Weights of a small mixture-of-experts language model, trained from scratch on English Wikipedia: 13 layers.
Below are experts of layer 5 (counted from 0) of a mixture-of-experts language model. Rows are named router (the router's row for the expert), gate (a neuron's input weights, with its number), up (a neuron's input weights, with its number), down (a neuron's output weights, with its number) and show model dimensions 0-191. Each number is 500 + 50 x the weight over its row's rms, rounded and kept within 0 to 999. Numbers have three digits each.
Before each expert's rows: a language model's description of what the expert responds to; "mostly gets" lists some tokens that are sent to it at least half of the time. This comes from a sample of Wikipedia text that the model never trained on.

# expert 37
It responds to: Digits in numbers
mostly gets: "1", "2", "4", "5", "0", "3"
router:479364484465473497435451545474521562450468513602581531488506535526570578475624551533522411505559400493472453514502515461413545547529535595508456492506496578572509458537507474549570455460522492521485416513397437502526469481482532596507530464549542421546498478556518486615462456376518588522511498491485572525528481561469479577487509509564466538478410523564552537513454519517506485561492498513358541517449503573516470552456571528508595479521414437437530500487485412453513469480407532506507495478541455560520442548518533438543609516477470452522451491469550534434537463439352477520
gate3:518418461487599576466538538550487486523467485483477504407574440551569502515506647495511556573539474471575422444473575555425511457456540480464418464499508597471417461515561454578509498394490458584510490553583451497472463553595472486499392519464499481473428496509460485454521553522587491450504535543508451509405484527515482509580471419529419509510443553466538439454558454480529508492442474512511420481414620454507510510492541511559434507466544498539471577633449574504505449457552394420500542468495462486533486578464489546454494491517549512464482451579651459492534515528521531548
up3:497446488435520528505511496436575432586493482563491494580508559483381485401564566491522514553491524418477384529572501476533467485592447485458494492596458430469429579518522578527410542487548551561464468472525603506497490539513532491533497416544416529508431456435507503616322470558525490525472591549489503456553513422542558431573498464410496627479562471490508453423521481462446470434463497516472394398565496502433498491522499572473477455409486412502493459521528533510460541491504483537532528486539507486479481491513512514569464524380466532433481452465427481477449466477470482480
down3:555500568480537409579501593556527540504497495481425468431532511480516479419497426491580571433492489450488493465503558463496534528498589426472453403483578536480555518424554488481504432429505440504563451456534568435559495452667471575522486549553534457512470401586493462475453545511418512450535533452483508489550460451499507478386523433463538550577563554543400482521491459575586449533504517569489588551563505481425492394503418510560474481500521367515452509591496462411467455474479490482463569579448501525566586501463489480493488464511580486555551534563437503496459538513481537520

# expert 7
It responds to: Table and infobox fields
mostly gets: " one", " part", " each", " %", "One", " consists"
router:538518480417546653501491490591497544507477444540574548427528497539536539495506407564448492471571508530515558438456514500377555455570481462500517425449555486535598577525551514578430481617510465464478546544519539517380540431454449570523534507454435556561412432517454439567581478464517510491510412536567517565376509444494470488550518468526504551432526489498490490537466544487492429503489475525356426529436480577431549525550441413439476526467489484437517489466490486489510518555379458473535504549497402479473499474547585511505470544479463520552525481472424494458430434501444511536
gate3:500513447513487596536504504516551562450480478545456517449539490503430542452452528468482539537536409472537502395488537523528569557488509443512525487547548597612543494544528439536467456471506459528484522443519526419546544534519514482590512556466503378510496518361499523516499443559487471470524534528567451508522509452465411522510520494466454563602505458452415436423504488469589474595552492452447506501496521540527528600644462478429487609490496426473481415530566520452349581526578578398485388548545512488542567473539570428487529549475523531509544470505573496559470449542534479501
up3:540537470552498436525555515538570486414443523612557499508523491601506505548533528455467454564428496514487516501494517537533527477432489535446450580473501573520508462506443509535549453475477440506554518496426379451438461465400482525494575495535604531608610593414526529475519495541432538454478493515556427525393543558368504528534503497596428512445538549518482436591564481488486550498404523474540508434481542477509553527538498543559469571423472476467571502538448510404527564581493508453513445435472471585462492489613486446482509478388491459543531458517598470557484413514445532491
down3:528494546421526522535474533527473586467520479587477489490445431476475460444635574582511423377498443543429404532466397519442521421591484555378570541485574487555450516523455465514444492497458479502476559556507455434457463462464531455441515388468421602507573513504499525558519546514490517502541555444502574464471559401548530482515495427486485461530524498448484546510517516538504482571533517449358478540466509522433538543517509546515532540462402500437524517535532499552497408508465605514462468486502565453549567589570552517503507555405572411543569491467488553507453443493495573522

# expert 5
It responds to: Table row labels
mostly gets: " tick", " Swing", " Turnout", " Eurovision", "/a", " Conservative"
router:486489430487498541561543586507516471501459387508558484430552602503441421485524448434456536507529512486548550417566529444355540435482474527472475529498456541553437446530474408558507436439411564523486513420435520467448586518479532527569579496502499524513418488442593562484442523527481550535483462521466483496432445504551507541450508476535476582440563483480489503440466509573480505569458462604423566522449414567455524523462534480512557494429414500436467435484585467512460446465527488462503473495591460451397447457515525442459554606420530397500512562512501500572548423539540404510
gate2:487542466530455571537497538495467443448466444504435470509466547568554537464439538474495548481513571488564526476487444505536485529442491463532581468443453502543538540573468564472432529476450473541551576503600593538487561583491549550594551375497433457428488557532547473405496565550451632512434569432501473462446567440581435536452466490505448431479556456490453570460429485539527490523532430541469474509478554544470590418549499469544451483508528503427545369475461545435447521469553443447489510413452504489448496508585439538571506628539554443499516427436562535520550464563554479491
up2:484575439469530472520547603531544497507554520446592521576414518535510511557434492517499481548468526533499522423452516507604514551507497516432461565522523444608577484585515594544540497426545501460548606498472446507481513372522556528476476461512582483523415490562470511451468558565439515591505394524497519561473512450592494576512415571455558538458512501497511514399531446520469487450543432527455538499370553539474520417438469431502529466567596438448532507548500501461421436469468405521553460422525464535560507477519487474484575515581544426617532471514569466532503454506515448529
down2:565554467495480536483473464545448427538528530534469442439452351542511496547515528535482471528441444421503500543646477435437500435576569553456457445550374424526445544575475562528433477509485496563578510530533473475436492534466516461513526484534489591553566457549507460560459509621494561522579496617488487513467409495512496564458466490526470493473559498522452511426534483542479516559525499432611491516491584502518436444540609527500564415474502511518569476512481447575604450441513466529556468539476493393566524516506559467499500456446513444501477544586465502425454400559548418501